python train.py --num_hidden_layers=8 --balance_loss=0.0037 --lr_router=0.00198 --tie_word_embeddings=false --max_grad_norm=0.5
Below are experts of layer 5 (counted from 0) of a mixture-of-experts language model. Rows are named router (the router's row for the expert), gate (a neuron's input weights, with its number), up (a neuron's input weights, with its number) and show model dimensions 96-127. Each number is 200 + 30 x the weight over its row's rms, rounded and kept within 0 to 999.
After each expert's rows: a language model's description of what the expert responds to. This comes from a sample of Wikipedia text that the model never trained on.

# expert 6
router,156,205,260,167,218,196,192,216,211,211,215,257,206,172,193,206,199,202,175,161,234,165,169,232,149,141,177,175,191,178,193,226
gate1,212,208,206,202,162,223,179,185,219,166,167,210,222,181,176,205,253,222,175,252,224,285,188,179,217,140,158,174,179,195,248,220
up1,198,220,225,273,254,178,241,207,133,185,176,229,170,229,203,153,232,205,249,200,210,153,199,188,167,220,204,192,211,189,178,183
gate2,210,177,183,251,224,173,232,233,237,238,166,222,217,187,236,169,217,214,199,193,243,151,203,211,192,185,226,230,194,177,193,151
up2,186,139,144,246,158,202,205,235,201,198,216,184,182,169,161,183,236,225,225,233,221,135,191,226,232,176,220,182,212,193,181,198
gate3,250,190,192,149,232,227,271,213,188,171,197,207,213,213,205,191,271,117,213,200,228,180,246,223,198,218,214,185,192,179,156,193
up3,162,179,208,219,144,145,148,171,186,262,205,176,228,187,133,224,142,156,229,200,179,235,150,193,178,228,122,207,207,203,171,225
gate4,166,186,222,221,236,173,242,200,196,210,157,181,247,211,187,223,142,211,191,223,200,188,207,231,178,211,230,150,193,214,151,205
up4,241,211,165,243,155,178,199,205,192,183,178,167,191,191,200,230,147,171,187,230,223,245,187,194,179,164,241,260,181,161,237,285
gate5,186,238,216,266,175,206,169,170,227,172,252,231,160,183,185,201,189,213,188,182,172,204,226,224,223,189,184,172,191,237,261,213
up5,124,222,225,183,231,226,119,176,211,194,262,232,245,228,261,217,123,190,202,190,177,181,195,197,180,237,250,157,220,212,234,208
gate6,153,192,209,245,209,210,262,184,209,246,162,247,211,195,178,219,178,250,184,186,252,168,186,190,183,161,239,225,207,155,241,186
up6,248,202,163,213,192,211,157,278,218,189,153,201,174,210,244,181,157,190,135,170,197,206,206,201,171,226,172,152,171,196,197,185
gate7,210,241,238,247,241,182,203,269,167,211,189,199,212,174,184,150,223,216,206,178,205,205,211,227,228,225,169,196,171,225,239,202
up7,184,177,187,162,107,226,219,159,195,204,186,177,217,233,170,248,179,197,196,205,165,198,170,145,175,188,198,187,212,148,146,194
gate8,236,205,246,225,174,220,200,193,201,170,188,234,262,177,195,234,206,126,175,236,240,181,205,181,153,193,157,227,197,166,179,218
up8,173,224,269,182,207,249,251,156,153,224,243,183,134,172,205,174,210,224,211,199,212,146,170,216,262,184,242,210,181,190,186,137
gate9,187,183,259,226,147,225,188,177,234,212,204,159,218,203,203,209,171,202,186,234,203,207,203,235,209,144,192,233,180,215,198,256
up9,187,209,270,197,136,232,145,192,206,176,225,189,185,177,212,154,162,226,186,194,191,238,139,204,225,179,197,227,193,223,238,208
gate10,194,181,213,235,234,183,211,167,210,162,226,219,185,206,197,204,221,140,138,164,204,155,225,194,178,210,198,190,209,211,211,204
up10,183,161,230,259,152,238,201,159,224,199,206,176,191,219,214,262,238,202,227,238,171,189,180,211,193,184,196,217,174,203,259,192
gate11,214,245,229,194,216,230,202,166,193,223,227,207,192,189,196,202,214,232,155,157,220,245,238,154,220,166,200,188,170,213,166,192
up11,175,229,224,185,235,256,197,151,228,207,181,189,170,220,229,144,208,197,232,223,203,225,238,222,236,157,202,198,199,204,247,187
gate12,212,179,207,231,220,236,217,193,192,199,173,182,180,223,168,194,253,140,185,227,206,179,223,222,168,173,189,256,225,191,188,153
up12,182,215,222,217,196,254,196,195,202,175,223,227,109,196,133,227,214,161,146,229,185,196,235,257,195,178,211,117,238,243,171,213
gate13,204,243,236,239,186,227,194,239,144,204,205,249,203,185,162,179,210,235,232,150,212,177,183,202,244,211,190,188,199,181,249,171
up13,206,148,136,142,195,163,163,166,200,220,210,181,225,188,234,197,205,184,196,222,172,192,215,153,155,195,216,154,232,235,162,252
gate14,214,236,200,232,249,193,130,172,256,198,166,205,205,229,254,263,224,238,182,179,149,191,196,172,152,210,188,222,126,185,231,197
up14,209,279,223,229,271,183,111,207,217,218,206,229,189,199,253,241,201,245,166,130,160,209,204,176,151,207,188,189,139,190,183,203
gate15,213,178,185,170,175,189,153,247,211,200,219,128,188,197,192,262,216,235,228,200,209,241,232,138,212,194,244,173,175,210,182,175
up15,240,270,199,195,232,179,194,218,185,192,210,147,154,185,224,225,273,140,166,215,214,248,209,194,179,182,217,160,190,157,143,179
gate16,186,175,215,231,129,241,176,235,222,203,186,207,228,192,151,223,188,222,193,132,227,214,204,236,240,219,187,141,184,221,188,100
up16,193,218,192,190,231,154,205,166,193,195,202,177,234,178,223,181,250,149,192,246,167,176,201,174,205,199,197,229,167,179,237,277
It responds to: Measurement units and chemical-formula pieces after numbers, such as km, sq mi, ft, °W, closing parentheses, subscript braces.

# expert 27
router,185,162,200,213,131,162,198,185,154,201,216,214,200,184,167,173,162,152,163,241,230,170,178,169,190,195,215,147,218,253,223,220
gate1,204,224,191,179,193,240,182,207,166,203,218,223,228,189,243,232,178,175,134,204,217,134,166,174,208,217,198,159,140,213,269,234
up1,201,230,190,236,242,262,226,203,213,263,200,191,205,208,262,231,152,172,196,133,211,185,162,193,190,220,201,189,169,224,204,215
gate2,246,171,193,196,224,228,258,243,180,235,159,225,208,188,246,188,255,203,220,214,206,213,182,197,235,225,226,172,184,234,228,199
up2,204,245,205,158,204,171,195,239,215,173,204,204,241,224,206,209,176,181,219,210,145,178,218,208,200,218,195,215,233,163,246,179
gate3,218,171,158,170,154,183,192,261,217,185,214,209,248,198,237,224,270,197,196,195,178,240,193,189,199,182,200,195,200,154,211,157
up3,162,180,198,188,217,186,211,186,225,202,216,159,189,187,193,274,176,200,196,208,156,157,235,174,180,175,216,239,191,247,191,181
gate4,269,164,235,188,168,232,179,195,132,205,195,208,170,183,198,211,183,227,126,212,236,271,159,197,200,220,203,177,184,179,208,242
up4,172,237,164,227,198,218,208,199,276,164,217,231,135,213,201,177,136,228,220,255,218,150,205,157,196,263,169,226,286,225,207,259
gate5,238,166,185,236,188,178,208,190,222,178,168,193,215,246,192,269,248,153,185,233,235,223,197,203,224,263,173,228,254,217,218,166
up5,113,206,237,253,177,219,222,224,207,211,249,130,187,213,185,255,241,192,191,260,115,157,223,240,189,221,179,196,192,176,209,153
gate6,225,212,247,203,178,220,172,173,211,274,194,191,284,184,228,235,220,221,186,184,193,184,232,184,180,216,191,189,224,201,277,192
up6,159,170,161,188,229,175,193,240,229,193,197,207,172,210,209,166,199,239,194,228,175,194,221,219,201,190,183,183,158,197,167,179
gate7,249,164,171,174,201,239,195,215,221,175,232,209,233,174,181,179,183,224,215,179,198,216,199,247,204,193,251,205,259,215,218,255
up7,173,201,198,225,216,214,162,208,250,203,222,229,234,240,225,228,174,176,201,219,151,231,185,170,251,193,152,211,196,228,230,143
gate8,260,173,185,176,187,254,153,269,194,205,198,229,255,203,245,218,245,213,212,197,223,223,198,232,250,105,216,185,251,156,167,131
up8,246,185,133,240,218,198,183,180,175,237,250,163,202,220,208,178,197,165,208,197,133,182,165,193,151,216,198,231,242,193,187,222
gate9,162,182,200,231,203,206,191,197,200,179,168,259,121,174,172,198,203,206,155,210,188,198,185,171,257,214,206,217,178,172,231,206
up9,184,259,210,134,236,178,217,189,177,231,199,182,190,169,164,173,160,223,194,202,271,218,197,186,216,161,197,172,233,184,227,229
gate10,247,238,150,186,269,227,238,203,189,177,189,172,256,233,246,180,182,197,203,191,190,168,202,192,111,162,192,226,177,147,207,156
up10,185,231,196,199,183,206,203,232,194,181,201,201,178,206,198,219,217,214,210,196,253,216,157,243,288,234,200,224,195,242,176,154
gate11,241,184,131,219,216,181,224,171,188,207,199,197,215,169,156,247,216,238,202,171,217,209,205,196,165,189,241,194,164,175,191,178
up11,216,196,220,226,170,235,204,247,226,161,190,156,167,212,268,143,184,215,174,195,222,193,208,190,214,260,217,170,249,215,229,240
gate12,207,187,218,245,208,195,210,183,178,221,190,188,211,228,237,202,202,199,189,215,171,206,161,248,177,210,221,234,235,240,223,210
up12,200,216,197,200,191,218,245,240,225,172,167,206,149,206,254,190,193,218,202,192,195,192,206,177,242,196,169,187,183,141,149,144
gate13,139,264,259,213,180,206,209,145,202,235,178,207,192,140,235,153,195,168,230,189,213,198,230,222,214,216,225,148,161,226,211,113
up13,241,186,224,216,185,212,200,233,211,247,177,193,227,181,177,201,212,209,212,220,198,189,291,146,211,225,168,236,197,162,221,272
gate14,222,152,211,214,199,241,240,236,249,194,237,217,186,239,173,168,179,171,229,269,229,164,225,202,142,226,197,209,226,199,207,199
up14,160,232,247,202,143,215,225,197,210,233,208,224,256,181,190,176,157,165,185,222,226,170,203,206,182,208,162,141,246,201,204,170
gate15,231,142,196,208,139,160,223,213,229,185,226,192,206,215,133,221,159,137,229,209,232,179,202,210,187,204,179,254,171,181,157,234
up15,199,195,205,173,237,234,228,134,195,234,160,238,213,157,224,149,192,235,192,170,272,203,175,228,207,193,160,207,174,162,179,188
gate16,216,168,160,176,196,209,198,218,230,159,187,213,170,197,214,134,247,171,155,213,194,161,182,201,258,214,240,186,213,215,201,149
up16,215,187,272,233,188,165,199,182,194,216,243,162,274,114,224,129,146,198,182,175,224,180,180,201,125,194,169,191,204,220,204,207
It responds to: Spaces and digits after a field label or table cell in sports infoboxes, such as the space after Height:, numbers in score tables.

# expert 28
router,230,215,201,196,209,213,258,205,175,146,128,194,197,220,212,196,193,171,210,195,213,175,273,186,174,224,173,171,186,200,205,185
gate0,198,250,171,248,197,196,213,125,187,199,225,164,177,223,273,150,194,171,112,226,209,188,194,217,190,211,214,164,249,158,167,215
up0,189,157,252,189,220,243,191,239,206,207,188,246,208,175,185,209,272,247,286,185,170,187,215,170,234,193,203,209,151,205,218,170
gate1,162,220,184,155,192,193,216,190,143,226,176,220,158,260,208,227,234,192,205,184,156,266,214,193,170,192,175,201,180,143,181,168
up1,195,219,195,207,182,198,195,216,150,217,189,159,166,209,207,150,240,223,222,196,133,256,221,176,155,164,195,230,165,187,216,239
gate2,188,218,160,205,211,229,211,274,201,181,191,263,212,185,179,276,231,160,268,203,209,260,262,185,172,172,224,194,152,181,136,183
up2,169,260,133,167,230,156,156,228,174,200,183,195,239,155,178,197,237,166,253,246,214,203,244,205,213,213,225,177,164,174,227,182
gate3,139,188,180,176,236,185,219,227,202,168,205,204,164,188,239,242,186,190,188,217,184,192,143,208,237,251,231,180,205,234,190,231
up3,192,174,146,204,212,225,203,197,137,202,198,168,193,266,218,197,284,202,168,155,186,231,217,200,195,160,175,231,167,153,204,206
gate4,196,174,286,152,237,250,195,250,221,184,202,145,168,206,188,194,190,200,229,206,188,177,177,211,195,269,140,245,223,203,268,212
up4,207,145,247,195,239,190,198,216,204,211,191,172,192,238,164,188,144,212,163,238,134,198,199,240,177,251,199,215,225,158,198,256
gate5,178,138,218,159,194,230,235,158,260,207,226,206,246,215,220,182,237,180,202,173,219,185,225,201,189,175,247,147,210,209,211,215
up5,234,163,212,232,192,236,214,142,258,227,219,223,197,225,225,190,223,192,162,167,226,165,256,143,183,157,228,226,161,217,141,199
gate6,250,186,206,158,241,204,180,218,192,215,222,184,189,214,192,230,250,201,150,176,218,215,229,190,178,134,256,234,244,239,213,227
up6,181,195,206,237,198,139,169,190,165,197,206,211,223,226,151,176,139,235,254,215,141,183,168,174,207,257,208,170,130,194,153,153
gate7,209,206,190,215,212,214,218,216,175,193,174,192,162,221,196,194,175,205,251,182,160,219,217,181,169,210,203,231,149,207,199,202
up7,203,209,164,227,232,225,194,231,206,158,216,169,176,162,225,185,204,190,219,208,181,242,235,216,144,150,183,212,159,153,220,212
gate8,265,241,195,234,234,193,198,252,195,144,157,157,213,267,208,211,258,233,206,265,173,162,237,189,185,210,217,176,185,147,192,114
up8,255,183,157,236,222,160,210,175,179,139,176,195,217,204,284,175,235,211,173,207,184,190,235,137,180,187,231,195,167,179,143,189
gate9,225,144,224,205,189,215,216,231,166,189,208,200,182,177,134,172,168,170,175,190,158,208,154,220,215,196,170,174,194,219,189,205
up9,164,219,205,212,161,222,219,166,156,171,210,235,203,206,175,199,221,241,229,199,128,187,232,156,218,181,246,176,202,237,235,157
gate10,211,230,201,213,248,200,187,256,190,249,208,245,216,247,203,194,196,196,197,177,262,196,203,222,192,200,185,194,172,227,209,195
up10,200,195,180,144,161,114,193,149,241,188,178,155,227,177,176,149,227,242,216,177,183,224,225,168,220,196,237,200,245,240,237,178
gate11,177,184,172,207,238,205,221,204,174,167,243,104,242,244,178,145,181,203,155,142,214,165,172,186,178,206,226,166,207,122,150,219
up11,183,181,162,155,214,211,222,183,231,173,222,183,229,245,170,166,176,211,205,179,217,147,139,180,185,210,186,169,192,152,170,186
gate12,155,185,193,191,171,165,172,185,191,185,197,194,166,216,217,184,148,181,143,207,196,175,175,219,190,258,161,223,286,188,218,235
up12,222,249,148,205,194,204,180,167,215,225,232,201,142,227,187,211,204,185,179,146,231,218,201,236,233,146,182,176,188,168,168,129
gate13,230,195,153,200,215,248,159,140,191,136,194,211,185,250,214,132,206,240,194,187,206,181,154,227,197,221,181,245,170,178,229,204
up13,151,191,253,225,171,167,247,255,188,203,185,166,215,174,186,260,184,193,176,219,179,220,213,127,206,220,204,151,228,204,167,206
gate14,177,236,237,194,206,196,166,232,251,193,191,159,217,212,248,209,214,193,155,200,193,173,224,173,189,190,260,159,216,173,185,200
up14,249,176,189,232,242,184,159,164,176,204,229,215,212,244,191,183,184,208,248,205,207,210,179,256,216,195,208,227,156,206,201,191
gate15,243,210,177,194,195,180,206,225,213,180,192,137,231,169,183,211,120,188,202,167,184,192,201,208,275,211,172,206,193,192,203,216
up15,173,244,150,187,186,161,190,250,162,142,195,173,215,233,216,231,183,189,165,159,177,225,157,191,243,215,180,167,220,168,199,195
It responds to: Word-final plural and noun endings, such as s, ers, ions, ings, ies, ations, usually followed by a comma, of or a period.

# expert 0
router,200,222,235,205,167,201,210,179,262,220,186,221,156,152,208,216,146,189,180,263,220,213,198,171,247,189,239,171,220,218,178,186
gate0,250,204,202,171,202,204,184,212,202,213,174,218,189,209,248,205,159,209,178,166,188,243,213,159,216,182,145,196,162,203,243,182
up0,221,213,185,189,171,177,186,242,178,265,193,231,169,185,258,198,173,173,181,160,208,215,189,180,222,165,244,196,192,232,214,196
gate1,198,193,183,209,190,193,139,140,209,226,219,214,204,208,150,186,249,224,186,156,226,151,240,282,185,200,180,173,208,194,178,197
up1,212,183,186,195,248,195,192,192,161,195,175,175,236,226,207,205,220,250,178,242,175,164,177,142,199,196,193,189,247,190,170,164
gate2,235,199,186,231,218,223,149,208,210,254,186,182,165,192,226,162,211,142,199,167,196,218,188,204,243,199,250,168,192,253,239,166
up2,223,187,177,171,253,225,235,220,212,159,174,242,280,186,216,217,191,222,236,216,109,219,198,162,161,191,158,190,235,142,109,206
gate3,189,231,239,218,170,187,196,181,199,182,191,204,191,179,227,196,214,234,205,226,174,161,240,256,204,188,200,219,156,152,201,147
up3,207,170,201,203,210,195,176,231,234,169,167,210,214,225,192,235,221,248,229,206,241,175,194,190,221,159,194,213,242,221,236,257
gate4,196,225,194,215,166,181,159,200,263,214,205,257,144,183,213,244,186,170,208,255,183,250,185,187,181,221,143,202,184,221,212,115
up4,287,147,255,218,176,230,174,252,214,221,197,181,181,174,188,182,180,233,223,184,163,250,209,194,146,180,162,171,139,220,207,270
gate5,232,210,224,228,229,250,249,233,178,229,171,140,225,189,178,202,159,206,217,228,170,193,183,193,198,152,219,240,182,215,192,168
up5,185,221,176,188,218,243,198,223,197,230,149,183,161,191,138,193,157,165,224,242,207,175,192,253,209,164,243,224,221,157,210,212
gate6,129,164,193,208,172,178,161,215,233,145,198,150,173,227,202,220,180,236,181,207,187,234,208,160,255,251,258,195,215,169,234,224
up6,234,214,220,200,275,213,139,185,279,239,170,171,192,215,242,148,256,233,205,230,181,234,207,163,176,254,231,201,169,169,189,143
gate7,185,198,172,205,215,182,175,180,220,161,254,136,187,199,213,199,208,213,146,192,187,207,160,209,223,254,210,176,250,207,246,252
up7,135,172,257,235,173,220,163,188,182,213,193,266,222,195,147,261,214,172,173,156,198,174,170,201,195,186,227,153,167,136,130,216
gate8,190,180,241,212,203,192,170,158,224,168,227,153,194,243,121,170,168,249,193,188,201,249,191,182,211,227,226,220,202,184,209,163
up8,217,185,228,240,213,165,214,175,177,205,218,132,187,211,161,242,191,237,220,156,161,227,213,191,202,199,247,233,207,180,216,199
gate9,215,172,166,302,233,184,210,212,172,214,201,208,176,207,204,174,184,204,176,260,168,233,212,239,237,151,214,207,232,226,151,189
up9,225,185,219,274,201,228,186,202,210,228,185,178,227,178,207,197,168,250,220,242,147,208,238,189,223,169,203,197,231,191,158,172
gate10,146,202,239,209,207,211,156,201,178,184,153,206,187,197,145,214,202,179,229,238,213,139,210,194,229,162,158,224,184,152,164,231
up10,238,180,214,190,201,180,192,197,192,205,182,176,231,203,180,183,239,164,234,211,201,133,219,266,220,244,182,231,238,224,215,254
gate11,222,190,164,210,220,186,188,207,209,209,214,204,200,268,245,244,182,201,191,210,239,187,194,207,240,206,201,206,229,240,221,247
up11,222,176,216,213,235,230,243,220,196,259,246,238,217,193,185,254,208,178,196,209,222,233,207,206,183,188,242,178,188,227,162,204
gate12,218,238,206,189,179,228,192,159,207,185,239,232,193,202,228,267,180,237,205,215,254,150,181,177,222,183,241,192,162,224,220,188
up12,159,182,242,245,222,160,184,159,211,215,197,199,167,189,114,171,257,211,249,207,173,226,267,224,223,215,140,226,223,188,207,238
gate13,156,230,196,161,138,248,233,200,182,242,163,196,169,181,199,192,218,190,162,191,236,197,203,193,250,195,159,190,208,218,144,190
up13,203,183,192,219,195,177,165,246,203,193,177,178,158,173,217,169,163,197,186,235,220,271,251,203,166,182,269,200,214,172,223,273
gate14,173,194,210,238,218,246,204,195,197,214,227,158,164,208,251,179,171,207,132,176,189,206,209,197,180,226,166,207,152,215,240,221
up14,190,204,164,243,182,216,187,247,179,141,153,203,187,196,197,191,213,248,205,175,181,172,188,220,145,211,209,183,175,194,173,196
gate15,199,209,212,196,229,219,220,194,148,249,172,208,246,167,207,235,201,192,176,186,226,197,178,216,249,146,156,165,206,145,155,223
up15,185,221,207,194,190,216,210,233,171,184,207,243,140,244,217,172,265,146,243,178,205,239,171,150,218,190,185,227,186,216,247,204
It responds to: Table pipes, commas and colons after numbers in statistics or measurements, plus of, are, were before quantities, e.g. weight of, ±.

# expert 15
router,218,222,192,206,161,172,251,211,209,189,84,241,234,151,201,231,171,202,242,171,213,175,187,201,176,173,223,217,227,193,175,198
gate0,253,264,165,247,253,170,226,179,219,151,194,188,160,190,227,169,189,224,140,181,230,176,211,209,158,178,240,190,209,201,188,181
up0,188,192,189,149,165,186,194,168,164,205,182,251,171,184,191,221,232,227,139,176,174,178,245,193,207,156,229,166,228,212,218,238
gate1,185,215,199,184,207,207,221,173,180,201,171,150,195,206,156,239,185,233,234,172,170,201,230,198,187,200,244,190,211,174,202,230
up1,156,208,183,231,193,173,182,216,190,204,199,192,199,173,153,170,227,176,234,173,160,216,194,237,196,136,120,175,137,172,187,278
gate2,203,165,167,213,175,217,148,186,222,162,168,219,207,189,238,188,193,235,221,218,213,163,186,173,208,277,193,257,171,214,169,227
up2,177,163,231,196,139,207,173,187,264,217,162,251,176,159,221,225,217,190,208,165,234,207,202,159,220,209,173,193,167,175,205,202
gate3,148,186,160,194,190,207,181,243,227,213,198,229,158,197,209,214,185,180,220,197,176,220,170,174,230,196,203,154,156,180,171,232
up3,195,282,205,199,247,241,203,172,253,197,179,192,180,228,159,193,163,174,172,216,164,230,166,171,218,199,182,184,174,203,175,228
gate4,204,164,136,210,208,207,146,224,194,284,212,219,201,208,202,257,243,207,212,181,141,177,190,190,162,213,221,211,179,183,171,210
up4,154,247,226,200,193,204,207,159,189,221,212,203,203,264,200,190,194,198,181,136,182,180,233,253,269,185,260,214,163,197,182,175
gate5,252,197,229,181,197,221,209,202,244,205,165,202,245,174,230,195,166,188,144,242,182,204,150,188,159,185,269,177,209,182,219,138
up5,163,184,174,193,171,198,141,196,127,165,232,215,181,185,186,178,212,147,255,200,227,166,192,201,174,235,149,234,215,193,135,213
gate6,123,210,181,224,222,140,250,208,169,201,175,231,205,220,161,198,197,201,238,187,214,186,153,242,270,266,159,279,200,190,219,184
up6,215,193,86,213,167,181,145,212,203,167,247,206,207,204,194,179,200,115,162,184,151,183,231,194,184,177,240,202,231,215,223,256
gate7,182,119,188,249,159,156,242,226,221,224,202,198,208,187,186,165,176,202,211,228,160,169,218,167,252,241,240,216,190,185,232,186
up7,143,173,184,206,155,164,233,240,192,218,176,230,208,208,144,201,191,232,227,242,137,172,198,211,236,181,233,229,212,177,175,208
gate8,223,199,242,181,200,179,311,216,199,158,159,212,191,222,220,192,234,171,200,202,220,232,231,182,208,228,219,231,201,235,252,211
up8,171,222,231,180,212,193,193,190,152,189,190,184,227,191,177,213,192,211,199,257,178,235,189,263,232,217,212,210,171,157,235,172
gate9,250,190,169,230,198,219,222,247,203,252,193,208,196,153,271,203,191,226,188,183,218,140,198,201,209,190,175,173,184,190,185,223
up9,146,202,207,203,175,223,237,211,230,176,238,199,189,223,205,192,179,145,116,238,253,155,186,232,197,173,157,213,136,225,194,232
gate10,161,208,222,183,189,216,160,189,231,214,189,209,211,235,252,276,184,231,198,170,206,212,210,237,236,199,211,177,213,177,214,200
up10,201,194,166,199,234,216,162,228,202,191,207,204,228,219,245,274,180,248,220,182,262,205,184,226,218,183,211,206,231,190,179,213
gate11,220,159,165,209,139,169,213,217,227,226,180,206,161,190,179,155,229,180,198,174,240,209,204,215,200,175,182,244,157,207,207,140
up11,217,206,156,149,222,146,201,164,129,139,211,206,171,194,229,181,211,144,179,209,146,234,244,219,180,231,196,244,226,231,201,276
gate12,190,180,199,255,246,174,218,177,177,229,183,180,163,182,220,232,195,204,226,226,196,173,206,251,215,146,180,225,230,177,178,191
up12,211,161,227,246,213,184,173,214,170,194,206,221,198,172,202,240,185,231,211,242,192,203,185,236,203,154,206,232,205,163,221,224
gate13,202,212,212,277,184,181,242,212,190,225,226,193,202,191,215,152,215,251,260,276,208,218,220,216,243,176,196,217,249,242,144,240
up13,229,199,185,215,191,216,160,164,190,200,209,198,218,207,224,299,189,222,150,136,196,217,212,207,163,199,200,179,184,183,240,141
gate14,217,206,206,172,167,242,214,197,237,206,226,233,195,182,199,189,108,197,186,152,238,226,238,228,216,142,195,162,186,210,229,200
up14,216,144,158,215,190,225,243,285,220,195,223,257,199,173,238,148,174,176,210,229,290,244,202,229,164,122,197,184,215,183,255,217
gate15,224,238,190,223,157,187,181,227,233,166,195,193,155,185,182,226,251,175,230,205,181,236,174,199,202,157,235,211,193,181,176,183
up15,193,273,204,215,185,180,155,196,213,166,221,189,181,189,214,172,213,174,204,197,207,234,204,195,197,205,194,171,213,183,115,144
It responds to: Opening parentheses after figures in infoboxes, plus percent signs, million, digits and math subscripts, such as 385,295 (2020) or 4 billion (.

# expert 29
router,277,149,187,223,206,219,150,188,225,142,198,204,190,216,173,166,262,181,178,254,226,180,226,187,173,229,205,198,208,162,208,246
gate1,215,192,171,156,158,160,187,209,178,186,238,182,220,215,206,172,168,151,245,205,193,153,183,151,156,176,156,183,209,178,158,169
up1,209,198,223,170,182,195,184,210,201,128,257,179,194,211,193,201,143,184,195,258,182,194,196,185,169,161,220,205,179,216,212,200
gate2,249,199,198,203,190,231,221,183,180,163,216,214,207,222,210,156,228,155,206,190,219,142,229,173,218,189,182,165,135,196,223,220
up2,211,238,168,223,176,222,176,245,145,163,178,221,178,222,259,235,199,197,169,192,228,187,201,185,208,177,196,107,185,227,201,206
gate3,238,224,293,177,187,207,198,183,209,206,156,207,142,256,184,185,170,213,134,177,220,240,236,175,200,227,202,195,172,240,245,225
up3,229,209,221,204,179,218,224,196,188,154,143,161,141,255,181,231,189,211,174,192,199,205,234,214,163,227,235,189,189,191,215,220
gate4,197,191,213,194,197,194,187,207,161,182,190,232,202,216,251,171,222,193,158,235,183,216,210,155,228,208,209,151,159,194,195,179
up4,235,190,263,164,204,177,193,218,198,219,199,230,168,177,241,214,204,165,145,187,198,237,201,170,274,183,194,146,153,194,194,190
gate5,224,192,162,222,196,181,211,196,171,147,193,169,208,186,149,192,145,300,237,198,181,176,179,164,202,216,245,234,214,224,228,225
up5,169,223,197,240,166,175,123,175,224,210,229,202,223,242,206,212,226,158,219,236,252,212,209,206,187,246,146,221,231,174,175,192
gate6,187,185,233,229,153,188,180,206,150,190,201,196,210,231,224,188,230,179,202,202,170,170,182,175,210,243,164,217,155,207,191,191
up6,216,154,206,170,224,204,187,204,182,204,175,142,174,256,229,153,253,186,161,202,229,153,184,201,219,219,179,194,169,223,258,196
gate7,184,140,202,168,178,211,193,226,255,162,181,204,176,191,238,199,203,194,249,212,206,174,185,234,202,209,218,203,168,162,209,196
up7,238,211,228,264,167,210,229,198,200,170,161,215,199,155,232,189,210,196,294,178,147,232,209,211,237,212,197,180,234,131,219,211
gate8,192,208,209,253,186,233,197,169,246,226,190,198,171,253,230,155,208,216,182,236,156,263,251,230,222,195,223,173,233,207,192,218
up8,201,190,251,154,242,198,184,194,175,156,246,212,212,195,164,231,237,181,248,153,235,182,185,144,203,215,203,228,143,211,202,178
gate9,211,204,250,165,205,157,182,217,210,151,212,217,165,164,219,170,214,176,193,244,219,189,197,221,159,231,243,234,240,172,197,191
up9,201,258,185,225,196,211,197,175,181,171,207,206,144,135,220,196,223,177,197,185,256,248,208,211,165,192,177,161,223,222,262,186
gate10,188,164,193,154,216,197,223,222,249,196,247,145,208,184,166,205,218,185,233,194,199,194,205,186,160,244,192,194,180,201,197,219
up10,218,199,231,181,154,207,222,188,179,173,127,167,167,163,157,174,187,143,217,187,161,172,212,248,224,184,201,243,194,188,248,236
gate11,265,179,207,231,200,243,156,203,210,207,219,219,203,199,166,185,216,212,221,183,211,239,176,210,180,207,212,241,216,204,165,207
up11,254,192,224,220,233,186,172,185,228,200,152,248,179,231,186,143,238,209,187,179,227,177,182,201,204,210,163,170,216,188,179,215
gate12,221,224,197,256,213,214,199,159,211,188,194,199,253,207,240,171,212,190,220,248,233,212,182,253,245,195,220,250,216,233,233,233
up12,248,171,175,170,189,219,227,169,260,195,184,194,168,248,170,150,211,173,223,187,184,174,195,195,199,200,234,154,173,223,190,197
gate13,119,188,221,191,200,187,218,214,202,238,229,192,244,135,155,160,155,156,218,200,197,209,218,151,202,184,226,190,211,194,254,223
up13,181,204,232,160,211,175,228,227,171,225,246,212,196,162,161,172,177,204,205,167,185,213,198,256,192,217,243,197,239,175,227,233
gate14,159,242,193,245,258,244,230,222,221,202,184,186,183,220,214,200,249,245,289,191,174,178,197,202,175,207,270,199,253,172,202,172
up14,237,203,222,204,227,186,191,238,162,156,239,196,192,166,257,186,189,206,179,204,226,193,193,180,260,214,194,205,203,200,259,199
gate15,181,179,199,175,241,232,189,195,204,136,243,190,144,189,181,202,212,199,210,185,198,217,201,177,239,201,270,189,164,188,186,164
up15,229,244,233,185,187,154,225,191,163,272,179,204,233,183,208,201,221,178,190,206,204,223,198,202,181,161,145,185,217,208,170,181
gate16,206,169,239,171,209,246,249,243,207,186,143,236,165,178,207,194,211,241,197,182,219,210,178,263,184,254,224,239,267,195,202,180
up16,211,221,231,228,224,205,146,154,193,161,186,249,191,232,230,144,203,240,195,220,185,217,148,187,247,202,266,223,169,178,173,222
It responds to: Opening stems of words right after quotes, hyphens, parentheses or heading markers, such as leg(itimate), St(age), cur(riculum), -B(issessar).